{"d_shared_expert": 0, "activation": "swiglu", "parallel_block": false, "init": "normal", "init_std_o": 0.0, "dataset": "wikipedia_en"}
Below are experts of layer 5 (counted from 0) of a mixture-of-experts language model. Rows are named router (the router's row for the expert), gate (a neuron's input weights, with its number), up (a neuron's input weights, with its number), down (a neuron's output weights, with its number) and show model dimensions 0-79. Each number is 128 + 32 x the weight over its row's rms, rounded and kept within 0 to 255. Numbers have three digits each.
Before each expert's rows: a language model's description of what the expert responds to; "gets" lists some tokens that make up at least twice as much of what it gets as of all text. This comes from a sample of Wikipedia text that the model never trained on. Tokens count by the router's weight.

# expert 45
Pieces in sports tables. Word pieces like ar, at, er inside names in sports results tables and career lists, e.g. Qat-ar, Und-er-23, qual-if-ier.
gets: "ar", "at", "ur", "an", "r", " r"
router:113117073145139182087107114148140103150141186094147084128136130117110130060084137107090125141081099080128174135174125133183132102066144110094141119116163186140151122082163174087144075132161165185118148105128110115156115153086081126133090084
gate0:151148123139096095108163147124136139092147134130090104170153132132112119206175131129120198136084113071114122164129079173147120110122132098082126130108151133153141140087132098108140118104110070180168086106147126169152121090156147137127091130
up0:098121098152097201181107155163117118073196158091085102172100117106080181148167076141128120086105168148125146148114156163068132116137093140154078135137141171163174150148092160057141153153118073115218114088142141105142139094114120139096104146
down0:128121125149112121101130133089147122119068111171130132111117094165127117159176161117093132111165091140130169128181103143092131134159137092151107126127121086121162157116174130091187117101062143137114146094172167169142192124153112104123194134
gate1:197197148099123124133134013059173110147153165078083141180181138128146169184154112112083134156109172091074162106082115125084099104121127137089076107177179151113142096105146092082127083116144158141106098109143173140115104112138093151175182122
up1:180099226110087109154105094137068143153095124137135113181141088160127059104119134102157097146193160177120093075179130127143195104094130103198154083166073174119143156130083102138137074112160131133205110143157105175126112119096103171141149099
down1:165128070158183058118190186104087184139103119142124100135144166106144169149115156083152142150165144105111140126100119185123121105072149132140133110136123108127116142085183085154154120134118106129144172119118090137080106126085087195123146179
gate2:137122120122039151116110176184082143151150136159118092128094094142153122143142123132118092134151088095127119162124185149057169117098103155068160124118185167135049107155095111147099141137091166144156167130115122101127071150155133068163121143
up2:096110144145184124149171105138163117144126136103135160079124162070137131168123110111101126125118142123149164127178135130197077075179115117089114134130163118157067166075130155132097209136126147084153140097126086138158129121151115121112140071
down2:098094151170139122117031141105149183118131093109132112137147114135153172149117211145169161143149063133085151097087117098054133087128176127113122119103156077120167109156082128133085054124139131108148173122160165099099076137179093122154134152
gate3:098121154092039099108109108089226137104136139102137161134140117122120136121196085104167096178127123099127153166133080144110178191162122106115131098102140154087161141219145182160076142126162186119130113130099124176181162146098117120145150195
up3:094126157123102172100182107084203146157163142099138122125176130129098109169170144121146134122070082108108140104106121114158087123181152165138106134142163088100157176145088165140161149069116065148079132161122148133112168119176152091124169127
down3:156139234144130137149111151044099129134100106074085164122115197090100166169058096115089158148091172143085139094157119147151148127128149127147143091157149110091170152124151097143155051164067146110064126134159150164182134130117190108101136101
gate4:091174163144156156168171094102133164174171085089154136128068161103119137137137154144181136107158123106139179123114151131071123190111158169168093134143154131096148166139170118147170154060195092151162121102167104116137101147130129122107176126
up4:103163171126147128098105133118097153165142088077153125110056129138079145126104156160162138130141091084140131154120146122139130168073154198174147116128137133048155150132173091141118127068174094159184121131179100100132139133140125128150150181
down4:071132111108074123143112067171073144125107135127154144132164115128118121129161134185092122128211120201099093145122122102100137106151105170161164155118165076098119117179111114146149210180118104125152134116129095172103128123142178110096129150
gate5:119130115124103135119149084129164100152164150079136151193120124084129171127170142131176141129128133145095108127143080128094136110129125131128108168098150111024113139121073106095114101141078130122139076140088147048113144163155117186181168098
up5:101138105112123114148178059069104161121140084152146132148104126148099098148105116175124144078081118171129109165071082111143148142112133058101163141145175148148118092086143102089189127150105133132103161109192125106130127061184089063097121170
down5:165080130155139170144058170092172085085076136079106087160109125115107119129120130092160147109101171135116078105186124101141120129124141153158109150109139121123128138136161204090061152164108066129137081109143151123182098125112121126172120137
gate6:114099145062055072152099147162080162176127116068131107148091132146045064112107115141116144112130112175116131133114115108137103146068141131158145102125096133142160025073110114168114144105120139111106076177085119088139170146151131095062118127
up6:138108147152180193126135080124094156083168128142138128098148132147179136216196106127138135113149132081100115142082143113046127170242076113162111113138099077141101218165134195163146106146165157142118112104157105205160131125070098176176182125
down6:139127073128180136169120131139175158143130143129115068094126108132121101109165144149127110149130077134128127163126150165170102140112130051157141146107111125171122121105124158137068095137123102142133082136106087158150154112121133090127116159
gate7:141138111060163109120141153142120117110098156139123133141106103123164108133145143152206144088155110136136134129136186130109170167102102130170082063073115093075145174153171162113098112138137149138119143081138096141082173158070135168095088139
up7:190090142155120171178093130090123144179097113121165093143175111123112157142116129130090159126094133137180188062157067141109058113204161147074142136163118115140094064092098075120131150084105082130143103131108155096152068077143104154171203109
down7:119117130174154146150131150140142106122108131143163168176159094154119125052095069139105096134076127144152077112195123152135131103177202133145129119108153100127115162065109165163117146125080119127093067077106115095115129162083173117078167128
gate8:151180124145137098109107106141129128115062156121168113165200143154205153159197162084140141128180130135168169116129151152124193130165105158180087161110131130124147192135117148099097132132153086160146183169179114121170104122121152128149083169
up8:074138156102147123104147125130174145094132127113074100106113135136064121118103098167138146135068170091143134130101073104119066149129125175084117109130096107126165102164122141135079153098147108088141069130109157162134133180135119108059145083
down8:128190179171123148129110107135134104117107152065098169070173069164143162128142081128153150101113159158136181170142104140119160110181142167098126169165081119174126161146049105145114112163140105125135195148111135085113070104108177108169102140
gate9:132132134112113100148156081158123116139095118139151136168132104131160148130134128109180089139111142139200137140093147109174132125149134105111113132100112136077083137129131080195047193116098133121127152160103135085135124134087171115120056037
up9:134117161126128146099158089183067113093119109107109145106122130092095141094106157100212106181106092103117093128151120116145089108139126139149103146114133169117095141118096147132133126125111125154141134130163118102057177146098163170084162057
down9:112136153125082089090113171097100158103082139154120112109124177133119153136140120096097150170165115109093080123063172106075080109104080139113087094155081175083113134100150088070186171120095077073089161113112165161152107140123104131165132181
gate10:133117147098164148112161146122164120090144119106141139122124123128167079125122155176124102148144168080114065152136125159109159167128150077130158147126066095137219143100176122203126107113140137178166131138185115149145185066106120157102051164
up10:142152127113122111125163125130129157156099081114127140133107100065186161119142138166099082106094120099115084132174098122163147132111144112112146127124138113105166052102173128116158118126075117128127141169135088104119164068123105220120050069
down10:147138134162104113097177111140134146114203133136066115212094182159124140169136113107104103145179174088134197078097130178151115091091118114067137071091113106140160120120079150153154086159128123100071174163130164069096132112141129116121145101
gate11:117121127149149165117130112120119175102119152176159142108209122216146101139187131148090102127137104142125185092126084164159148138133172094147099181181141108130081115117150120174111126079114075139125160142136118145131073138129136102192220135
up11:107122120159115164064108115179150114125115114171095134106172134177150148121145095197085117137200112139143188104167067134144106122123137085101115182133167143154084094141178142150092116123089072135077129141131150137152086117097155112184200133
down11:100142113153129100128163158130121098143152135127072156152148129141145105128128122123228149110106135123155122109116126150075130145190100142108124156176087143072084106117107080165173196130100171152141135125133147166082118082105105137093153148
gate12:144091164107147104140087177115135173089100119193130134157181177116138143116163197122159139080150145128118127153133139185183111094188145148179122141132122152086119160162148095158145113193077112164093186073155189106146152102169144043149111097
up12:130142098143157137101162081164192121167163215124100075080158101179148068135057123179134125107140100096121180135151092119133165146082090171142107140093187134115082061120133149102102186074146089106104129086048135138176091144095129165127187199
down12:081121159103126143125124095065091139100125145120156132143156141123134126112089077123144156135077111073164132104140085129123147132166158053077112109107126139179152098171104098156171070142108116152143126143116156129102129148106133151143126104
gate13:078184115107123130161165175073170166133139107155092121154116127195172132135153104111137121129092111129168124178108086120160137109140069165109155181182200107060105109125097148079153153106148104166166088153130193143128180116060122099134154132
up13:086101140143119132116096182140138102133104113116126147110184091161122138076116141100132127118135132192067148127140201133126139139099171184183138107087127106125080094106046136155089154100160190106076159100097160137111139159104148089118183140
down13:181126166126143141089084148135125134120120159154139123072131127129160109204139127168119127110130134101138119156125103162117171098049142145124135091101146162149102128093073074104142114142070070097151137149067095168072136121149097118119154085
gate14:065192149051122110095064136133162099094135116109125131121122102105093092097084128152118083133138137154094086144129087125131099149058086126177124150151175092131147076092115166195112104156114092143050108088164085139110196169110130187068150125
up14:120155127095097113098160125097160140116119151117107133131170089128110119170112151099134141141134119110100123142167128127138145068115114126103246165109108125163177156155105149118185165105165144106139102130099154155117144118131131114121088147
down14:137143166152147121080130100123109162113111237070069086087109152185115131161129184166162181115126112187146129128097113103207099077098139128127106141118147185149109111153151115125114119115116131109095128091107122139097087112140087114145093130
gate15:198090184163096072143132076106176165119146080100102140249141163146149132170170116150128127126137143142138133185130176157120073121072098084139139135106172133086134148134032113100165103198137133141171129121066137139113132143148174104141139159
up15:106137139070157156137101171147094197144098126151112132080134112118084118109130080132120147148151147145196124086131047160124175203154133150130105158119105089150079065135194116175122148083100158100145096180157130137166091124119141139132110110
down15:139107124196110082110163100125134156135106107077092108114130148165135100180101105142173106139121165131090080148182129129135104101203129084123080203119123156189192161132106129111150172114115155129142122113117098104155154052093134138167144086
gate16:137187131134151058158135110088165192106034093154235126201176150230133129155126136099111161124124146138142153172077140172140159139084095110156081131124104078101167119110117140102090129109158161089139187132096179145118097122120170114161048111
up16:131193140108112105165140112077193099091113120149185150174158092138134144123128118085116139180091074119131114136106126130165134108079068123096154123084125105113126081114125141085121113135151158113108157083108174139146109113130114135141000123
down16:134143171109116152151099100117136083143168165103161094098137178103106112148127165170131072092087098152079193155085124085114152128132110167111141105109145161136080084114093185091122145169144113148115074163096113095127097164131151131131112060
gate17:179101142141044110092086116175075139143080153119121135149119136148130146120139165151107153116171163113109154133156168122155128132136096159110126177160115136121147087145211065152126103156155148206128077136150128094118132115106098188134076103
up17:145176112100047083143111121096145173078158124076172116149102108100105104155059205098172118143177200129135101066106121140192155134138213177122127187149074121135159142127175109146164107155122154120167052142138107095092107086160130072156137146
down17:094156097121151101114138142124121084143055139075140160150184147109161162107129157180080130176141134150101145136104156135125116120093134119150061122156167101115114115175142143124139125098163182134070122161086122099163129068168140132145150183
gate18:132105116182104119138111128094095088146127110119128145079165130111128141086145126111128115142071121121130095171147102138144129115150177103092064142061150133128195080164188093144096075152088140115085134095111112171167100114173113143154110166
up18:132161140135144160127132139146147170135146112133091129142084122132152138127124156137105142075153098143122162102156098126131162103088097135165151107143097102089049133139154170123214218076168095139073051105107145113135122101114147124117096064
down18:092137111121151142167133093107108114136084090134110049128107136118152134097134132110184159137120123068179108093104149147162057115155116157097116099130173164107153062127195166146162098094131106154092114159207098144115159140147134133215137156
gate19:114127128144167071102149115166112110173123144159152118141140183099120106105120137119134088094185121162128163137094173137140127088137153093156070097172145107113116169149086173144133082083132150091055141108180101119069111106146109189148129167
up19:094112115143120120125154113191115109139150164119128144086151128059077106104097134172106079123159138189122112131149098118175072115133159138089111119126129128114174147118134150149122078119108124113083143166131092137067152159166135170104146110
down19:089120142099081161137122114082135061142140081121148140113113141137102128199081108150125130145176150216146129139129128162093128135155156084083170101147121092137163114124118151114109167171046120078191132130075153181076135153085072113144186176
gate20:132172073167066170118134111164125131124121100125139088128124169202105146073161145086093105168093146096122118078128090195083130146151084150112137174146111096141126142157126088138110104102129154152054102133116119092150135140193120189171051061
up20:103134139119146092137146131178152091104142123147115152149117127101185127136090160119140128089144147193068115142147164121132120154136096120135127076090122152152106066073075147090180115139202108122138115092132207080097153096094112085129204176
down20:126086133165175102135139079141083109123046093134101076127084082151137178078173166075112152138110130059111197111129129149179179110017126141166121109141091141085144124112148145092142157126063111136127174131192168123113093139185109134039105120
gate21:153156120126149140125106142089117144123156161177104132124144110155185134094121107135141141133150073148143205135117077096120152090108144222151117095158117122122053157147053076153176154156115139128133162122132132170123100109135137153135120219
up21:180108105152129127132145123158124172155103161107151151069147145140147121139216164041184108145217114164096157102135178155120137139094138069133183135108095142128154163140080140127124126121150182195099100138151122143111124091106129138146073087
down21:067160109139132135105117123162127125139173098130133122126133122150146100126193129094134102192098132139137087112132118137165108095132153109139137153143158125171148098106058145121119164098142146139173115107085098210121095155121139136140110162
gate22:118121102100181115143076131087117109150114111087133142156104175126085127092116130150126164156145167169130076166125110061122142204132110170158111158147156143126146089133124085164097174140167143153090172180112166098161194110104174126090145131
up22:140081156145090177118131122093119149094131164142129142081166119110149124150118174106134059130111146105094126113140141137129150063137145103130105151107105096132095127130110151130166077163080130145190163100137088202125140144186124100160094105
down22:072178102149118148108154158080184193177176125125114096141135145139088115138104123158066140112169163103151179150190088143074183166081118147135088168126101108125112180161148166157071122121099126129085175120093103111141078137085104115160204188
gate23:134154123163117133101127127155146119093172103133163169163157131098181132149116177091088151148140151146114205106144163140176070089102094123147192172127139178138112106106111084130105118106121152198083208122124147144107057167156153179108127081
up23:118167117070035104156134183136133119122176123149085126159107127101187064157048133142160118120149122081134139151121165079148142170099134108075150117115131145141150060110123103135078196122124151144197130185172066155140118098071133127135129147
down23:180167139090104125095082092174117100079142116097119102147117128164139123081135089122146150169068133108132143130162131154119166140056156094084140121111135140157148114211109128142125143111147170146144134088156215073164143175103124137088129189
gate24:138116165167143131108134068159123124166127153116148101156143153127172125152079149109151131156108109161124149052103095144126105180105138124156086137132135127103182127096146087136151104101155129117144136169172190105125070127114106091142187132
up24:143091104119132083141119127153159096126084154149171088158152145143114122120060145153120112141074095149106179087106082136148140137110140143121054148085162146122121123101154086121109091131123167164050165136131145102109046157188118115129126128
down24:140134138125195083117115190104153145122189133148167045150147133155163159071084164126076133138143128085090181148083139136082116097138092097145135109182141098167083112109134111157106100143088108164109125166108126126143190147183077114172173057
gate25:085138071152105157039162162158088097129145147117142129046116134088113128100123104104150126176118166061154074106112102140101061156133116116063146160141174142094131076089130105190017128111147146169100123073092083129095092138116135151147106119
up25:136099108122167122104180150192124111116110134155206147124142122109198138127126094127103132133116144036162138083086100154029091112091100096125116116154108106152110090119088134077153077137125117137084076086111143186117164157152123103138069089
down25:151174138131222128105142147082134209117165143100111131135148188176105144162107103143142120119115163129149158151133103129105170132134139133095146114121114135108072168092126077200059088138142124166181206160099132168143117119131130094131131158
gate26:119075178107179170168097138127113133155134103161103141063175124105058112123106136165173200073091152143109155132102190103135108117149090127182120162117153138139131127102200108127131150137129107119141150095171109128142140160112132079108153105
up26:137096123096185143123092146142101150141114099150137154052173129140062165092102165137122192150115203125135126074077184055171146147197176102216109127150130106178137175104183084125126153176112096118152174148166084166131135146123159111092127173
down26:091091077101126138105184116116195157116163168143144195134128133046076163107139123185135061164158120077153104102102080160137119133108141090117163138194218128142147099126125094157111067102095056129119141121146054151141132205172150100085072096
gate27:145156083125092165186138135111147123137096106085131117146088149139108110102156120069131135132142097158110089144120077154153096106130116102086148186094144132097128116127140074072159150132078119130163198130104171137118130077089068123129113087
up27:073155115053131089084140101104118129054163143156115149157188144133161082146175161144135149103209163152114187091168157163105170112093152106174135141091115163142117150118105164147092142166140142166068181167134113157122149147105148141136097159
down27:145127155191132113184088069110104158158103073147086126100135116100137149133108161147180142166160071087151125098148130113127089112111099115106141155163145169084115109139122144142140166080129163123124145088136123147105100211144159202137147159
gate28:154165087113126120147138144165175110088153121136120067209129154165135070118133099155140131113132126154096155146077160149065110100106147118122094149174192057146075111131160081144134122114121143132139159108032159114153129066166141162119123217
up28:141052157156146112089079185126109163140115099127134155056126032120135109133127113073160150123132143098174071143145134137158150168160145113087136101106126148096178121138182142133102123171117071088173101159124080142128089149071125053136155046
down28:130136107142167141091117131106146188180147147184115067170162148093152112104109142151109086103195174136085168181116149120109173133076163060122133116158122119149125167085187133130077121154121065126110089102143115123130133163083144093184152131
gate29:109097139109169108166119201143142128152140159110112122152157129148107161146116167151164151087113110100124151146113130165108218088109135137112101129189129123070057151169143192129165145103158070170116096155154168108112096137123078179134060116
up29:114097074111123127135117192175106151134072097106095097117106135110142146100101118077172152157131166112166131049176148105147131142096165158105159201142129100139141127061146143109093055214124115124111163098104104170110114150111169106094096109
down29:133145142143192178072098188091141082090148156119156107110163177113121131149103143127137179138123087084161201058154072171160163118152143130099117094125153131150148166121136109122121119099087085151063136128165151100163091130094113108185178159
gate30:058102128114105121101129100119154107126157117146150099147159166134165139132121157186106117119109161137103144157086187081099127091123099087137099129116192180195073131096152074113117113145118105130074122064095089152063150156137165071075137116
up30:063195145102089137133146139106159100173198131156111144146132133130120142174175165150118133088158131193066147147048194165112149106160099106092110117151153124128080148103141066141123143104097101129139120126109129101065156086084115103124122156
down30:111134126172158155138109089107098116086147100118115146115131155121147159112092202081128148100119117134115108092190086179121123115116175065153183109093076153187129119102160101122137100104107120167156145073098165172160146103081090129113227124
gate31:152162154166124124136125075136082110159078099094114150184103120132118112136138135099132178159168157137137123083163192153109164167102135072115164139147129122136185096162180062125097153160169124145133114101058083122114127119132121220149113153
up31:085191121083150134146152171072145174059145126125171154066176136160097139083131107111094098122103120074110115136116136131124127104148128167196134143141124112173124151104071153152160134043007135112086106117156148193141100137125128084102120098
down31:084159146169126145129103083104108137135167146127093132167136065098147133124119169161160181107109157088186112139147080159156084163138096147091103138113141137141122173099130148142113066095172110147157135125182117142185129110139153151157139155
gate32:187117171151105150113117138135099119149099135134135103126165119100169135154130116077147140130116110112190179124168132155174067143114183112118167087111160121081104117164097059076120099139118157144102118140135146075097137111137153158160139158
up32:181077170147176173079101115083138098091116150200128105131136075121187119105107083125171171107141066094113153100156108155156122186098193095159140146101125166081129181173131131068093040161112121168095103132128166083103160159145122211150140176
down32:115103123110094129144130164112126099167119154187097190111153125147123166105115103093107159115126046190162095151131201072102127113157104100131168063164150154122081170147082128116126147123164161121195061201141147124086138091090141130196149156
gate33:106164083120163117083185065089136127149180135118156120123147137173111131132059145080108115131072128195159165159120122130166133128113170120123111091122175098123104110120126114114131192127134084112110119097114097174143148138155104142130142102
up33:108109156123146166163089173151111143141093106145147142124123114141140123137170166140144178110133151143068146096082102135079160135137128120115142124127110118081092172148112150154118087115158146110077160136143101141086139178142111121156142143
down33:120153161082149157057148122120157175139122178172097084117175149187104125136080084169152122108129119119120135178147105104188114146103163119100124113106156156138119175164187175119135112108106078129070117164120129168121136136100100066140070081
gate34:094176169140137096177147121139168158122188138162122184142082116141088091120115130136135118125100158154173156127110102101115161112137081199107126139106092166105133083082086124136133065157115149115096163079185202151161117099128107113108200175
up34:126136136145143105146110139133157083119140143142079166121107097108117106099139111166144085154083181134169108129144133076143145129103118135081081141123092153083121072095103176116129063155133142145090189105172184172177145094170121138113140207
down34:118097154128176135119104112118130123136099078097208112136077117150125124148078154143135137139118179055086138172129105094066126133114155179126116149142124121099152116217103162135100107216143121158148094168142093120139173121157122139139091057
gate35:180131095124090139171125101114167162137138142133132082128146119208102151130149111070109112128149105145072145102111144092165107110122140128134132107132180092135118100111116126143149127131101090168096147141104152072077134138140155150147142083
up35:093109121165122085138114172129098112145104118139064134121137152150119098090130117132175135181129146112116134111111095045109156111114120177146106118164136177146134135152104158126132088158164165119159168113101127134106113152199139098075123163
down35:143120115156153137095099136122057157127089148116142108076137153156139159143101138112115161155155203150129159149091118137085210106092098155115124093147130134114079192180161163132097104130119055083130158137166150143097135128097089074135093101
gate36:096147162128101150098123119102105172128142087125119105167103137129120132131177119105149112097162092140071151119095148119124173128177141069195180140182161174152140148154188147151115165112120139147126130130157143108138129137105111092130172093
up36:079135155152110091124184124153100126101156160145142117097091172135123179151068135100143165132092085128091113180121111167149148076123101195081089091103149113120041119102094113128133164073142165172105137158108129134162188137120119148133140150
down36:113157123142106122164105109092112139126145158146158148107183130126145149089132171066178156139098138126082139132119125115100143129119099130184161130125098079083160106128116122071136099178117125188128145108158149077137144095107113105165120124
gate37:195140088110158080125154094143110112114167115110118115222042123109155115145102184106188183123133144154143079105130100139098167145116151112119139109046106121173149131142164126117140050170094184131112143068153079130150138077177096148142069152
up37:155133136126124122126071154099145101086172145126098152079149135174132051129184142126109105135162111124061078115174158129097124127107183111134119105089075128147172137089150139152159098123082125133108120127166183168122118095132131088104142158
down37:113133149138166110120159150124063157077131107156127045161082151120116115119070141136132121061176162125183125156096101135059114111133145077099084136124099180142140105104111085161136129159095092110172089133125176126128163132096108085061129193
gate38:125093105179094105154110137121104171174133101137171159116162160142148167141106147124140172134195130101056091145099191093122150169092150198167178148182129133111093177109114141163150141112165116131127098171132121135118139104094135137139108099
up38:086169107118106138100145109153089161110119135132147139197138200099088089168165176078129160092071166059164122135089083114128007119139137120037139139129199173127190163161139123171163144079147119136123080144222118156123094126139152111125122083
down38:130107055131170106070146138153163067153069082113149072074102113165110143111154167113099154194124114117112094136106108073154118090119157167130139100132199142119121136160089137076150069129077156155130146180083143144147099167085085129101132126
gate39:108146133114134175065153129146125141131108103141124136079092129119140127155086113150184121142202111129126117116146130113135096124145088169167061172139149105098117154115147166152124173141128140174120137167133161166154125138148124114141178117
up39:154133084102081151122117142137129125144107094114086135137088138080172177145124115138070112092159132194106146117092142139142123141067144090106133139125181179129155121133145112103081139156100092142113103183178057160168132115142113099121186155
down39:180185124136105097153147134116145161087216141132092183114131177097134115157146122120110083102130110177137068192087127146134084145100134127147113134203133090143099150079134097101136109120106125111150079117123090073165074139128147175117176148
gate40:089144100147103096154148127105145104073186105147115098135155091134153103139139143162142184149155146087134116115110121135144214152130048106139086165124109135176063109111176114134138091184141091154088140119097096120164119115142148155150160194
up40:132136140124140124121161059154120116134151192165061119162137165108128090153104165143078170148160173118151130159177166096141107088095143146067164150117165205197103114142135055105157188091176126138075141127172120152111162062103097146098157181
down40:124056115145137133173153106146149134109109132076136141107100136129123151184101147126168120127148162186115142137112151063113119152136120084157123168137126099075083161183105105156083095130188170141150199108121137114101142103146154110127094127
gate41:069105145168198163143165135100156135119136138108147117157158131146104085144188131108151148129098112115122168117137183143151109116171174113126118074124108123100132168255126147180107121093179171117082229082135151149088183121162116108099062082
up41:181178111154081090128122096102174135149095113117121118091123136149149215140123152107121159141076151113119044169141096129134132131088070148144108196138131124116121048070115132052161161131148157063170116166161092105164099170060068137144091139
down41:075139141146158128166096097138118125125137142202167125120168083077147074118186118144194122118111110079166132125112145131184153122057047152072145172135159124113090111144123120093093100111137162087110140160172139144107145105127117116141097172
gate42:119108136079178133094172151176148120121109156071111074069097145127117164137109129128095128116121095137174128167107114087118082115095100204167211080147150105131095149121110086105125100108123110125137046137086143147084119139109107115121082126
up42:100140177087118170107129181137088091162128069163135093178113131132124155149087138078120113158147148122168206110061175127125093101096114163140134137137178112174203132114069115116123106081150099089128090096115126130111066159125132113166101158
down42:164099137081107073118171133057103129107096166179085093141131142125116123138116078139136090148088113135128114182098163131099138119094170153172100101090149100123095119126140135125188071130067103093137187141111134118081123094148111100086187103
gate43:128111128144132128122142085114109087081140129113134128078115117103127118132170108163140169093085211134146074204172088104104156149113124105162103085141129139160106112122136126139124121117123121101135164157173102112164201120137157100101097056
up43:147136166136115155122134133097181145160139095131118168099105116192144115172142192155131146093129134137134103137089106142201114096137061182090113152084135105084083117141174108179103203075125162144166118133128146121163085153128131144100123152
down43:166125095108125093208105127089130084136113165140133114107111092118146169152087082127136089135113172122157143175089116166134148100141083143123153128091142143127091148132112169088084141125142090123124102149079148143117168192058087131096123140
gate44:179131128119140081153074100099143152168071147089089130203102156134152142175089142115138128147155140185084116141102137118154093172188144128128130095141085173095107140153112097112163115140130189108140103124143153107121129076067101134095107093
up44:091095090144148070166135132112159142164152123110118104167096150108114161126144153113139135126062153103064128122107095110154126162151159142112131101132122130122149079089115087160108179145118161107139142115205142125102161121099126144054057159
down44:176104145115117139126107144129128007143082115134149166113144077085124147148128122080129165118143107109113049137113104120100112113181117102115097092134160183060109150105128101151156180147105059133159068185144115144082141108132093154134132114
gate45:172152094145133098157132110135121145141116141189111062109131086113105190191152111158121102115157156095181143085128183107137144132127075105146151094155130145163149166116104164095117085099056100101109118137109145132136125078127127111119138048
up45:200185040145082099144141111130160114107131145166082100131139071113139168169173124138142121116123149113092117134151156120171124091106129096119196140101117136143135148115104172100054097110061123141122118134084135098124128054175113132158122091
down45:150190126101107154102139127060148142080172135167087138151044172090139114153159101206167085140119132119145129106102113126153109110093119128163123151187102094092129148145093086142156111109157141156073156132178109110134129143092173161080118112
gate46:105105106145147109123206148174103125180138127137115174090054142125185112110138106137106074125205175104117070112184130151104108084157071120102184110122128120127125159108142056129144109186115159154122134097160095163149116118064112189116142104
up46:148091147158110133131162098111115159085140184128122106171178095097096111156147141133157136090159079153156141148162111136157108129122150079121163190116132185109089176129092166143199136143126102160124169183164133098156103063173132100172168136
down46:139132141160181091110154175123107085106125099137135127134144132115077124109118108052108213135078117091129062093155156144090073145170058094152076063080145108109143138056116127175126118209146161134129072142124118134143092173102119134096132140
gate47:170136114134111083133158120110143113171109137118138242163112149141139160137113149170080131154114136122167132161168140125119112105163123139199066058172174121086132084146143126120160092132106092126085104100136176130131143085162112085100134143
up47:120168124089162114179108148076131133071135048122115113169148093116186090113165152108178133086150091197097100102066165185129134106091130096141123157117135103080050123119115126090090255131088091114113124149141100123125143128123160094168117114
down47:151101078232169144100147201106103103116133124163097154157164126113102126080166118103183142056103061128128140119177123080094113140117153187180109113121175043142137111069155148148099126137192137148073127171075092099135121128141108121084162058
gate48:100135119075094176125152085123159169082102122125087130120137161112154086113147113202114166105175146091152140134114056124163178148155090132107146213112123126160087077133175128140153168155169112197181073115158084139140146130044150152154117175
up48:146146126135085126099117121132157170099130128115106160122117087146155122070141149195106151110152088088160114120178050116177162109158143091118081154105159135165113113105182034092106122198148112164153093115110089142180100072089161125118136180
down48:121126093091126124159140083138160155089210164099156064130104175076055143145146157127210118126127152062143088110146136122121123108098110182111110198135148135113136147171094124146112115126110177165099169097183097043127107141196134193123121090
gate49:156089077065153110152132146088105139135107116118138143083170153175160151172140114153130139174152104134089123080117107192130163116181180083164129166201127137140101118141160137165180070105091150159134096093111119128118079146073160174180163138
up49:121125170225115094122164097172134091114133134123144126211105150093114133089136162069168118081070169133121103139157140131103050128106122136109125084080120072108161109158086089098133141152126138136152171165127122168170141121137108088113121137
down49:159131148102111102133145071117107185118120109147157107132117107175064177133076144083020117143166160148065137172139110081082148123075133105147099140102128157141164159141108132074106030164134099130122071132125108136126158212111135157139148175
gate50:128105147118109162101112145174088129088142122168111084084130140100155126121180110105164088097088111085159152142160150128058136151086140116147166127119117146206188127115118140127095092147140069134098104133153072152108036149085131136070078092
up50:168168087098129076161127133103155132144110128100139122133109110141088181106019152115104178152140139183143102124065124128188182147242139157141074122185096087096121102129167101115167173120103189136157152110121162100144197095147133097144176121
down50:153090124171176170123135127111138145097154151112181104164162134162148109142106138143183125152074008142100193076184101118187135184086139209143135150122126078155096147112118162123047061151196134163150166097157140089133149142163102136108154125
gate51:143126172148119184130097109068107098148178084170114112055145099133075096180163104088190198172075127074170094129130112179095153162099104090129148124119119168187065099124166153091109182121137143152176069115148056149180143154150077147172085056
up51:107172136133112099118107171147143220157052128125183136241144184157162096094104170128127102148213129108081127182117133109146176069132183176112160150137131066078149152171095080177123118164114115197120141134073149125058077098140163154137123180
down51:110129109146111176172101082139160149145098128138128116118104144071088117130108135098100137079161167100124141122153105165114117098107141117138149150076194173138111075171149170144119195124099115136133105130120127123080157161120174168121140077
gate52:178130142154164177142120165111126153090107104072143147101052097114157110085143128137092141088142168134155186139132164149115071162110151145126113105144099123197130120090122125128129130176078151108123180176150154097144082117083125170084094056
up52:126157144112177157138117143127200150123114158124118163121087084089176126112131117106082118124094133078116171107144132114133115077129163119172149091166079143132119116130142208143168151103103113126067163137116159095149107127106131170096083085
down52:125168169098107180205135135164134158103160153151116157117161106139161174096085094117136156101108105115148140159161152158109123138141170161129203123103123144178127131135094126202078124156189128152173142141108172117185144128089163166110106097
gate53:189138144147160169106124104131089137119143149197145114170148098096193167139168127076146094101130143067134157141110164159103112120116098095087053109153149203110123143149112154084133078112115104104120193105101180156132100158077137155145113142
up53:087101126148102122144135132115092127176109134105182144069165153113143092131115158139135163133092172108163120100115065124135171079135124174101174150122128083165137113082108144150148164179101149149133095142146100101132096127163132098091182121
down53:103127168197104120101084152128155111177132168111123191099126135190109139140099143172123154116049094097131088171179115137181061148150099118155104150073215120145137110097151174117099155155148095071112128116121159122157145119100103107146135105
gate54:143114156102069098133116135117063115137153138128142127161128148183125124163186132170131195123120107117116138123109145082037104119123142135130094088105148129119118118133136118128225074112110066126097170140140135099117125130111123153099072116
up54:150108152097159115136044141161176108142075119123130142083116152107146117126097092149105113189145169123122107124168135136142163156126134114129150145141092074152119124150150086210012133104224175140155073107098116152146165121122141090153154137
down54:137111134133132152102160100094040139141083110105176170165101099065153083075127113070140117103101138142139128120131102112118154064100182075158171098140090157075135154119105134090097102098152143123142083118107164138145115176221145104116105083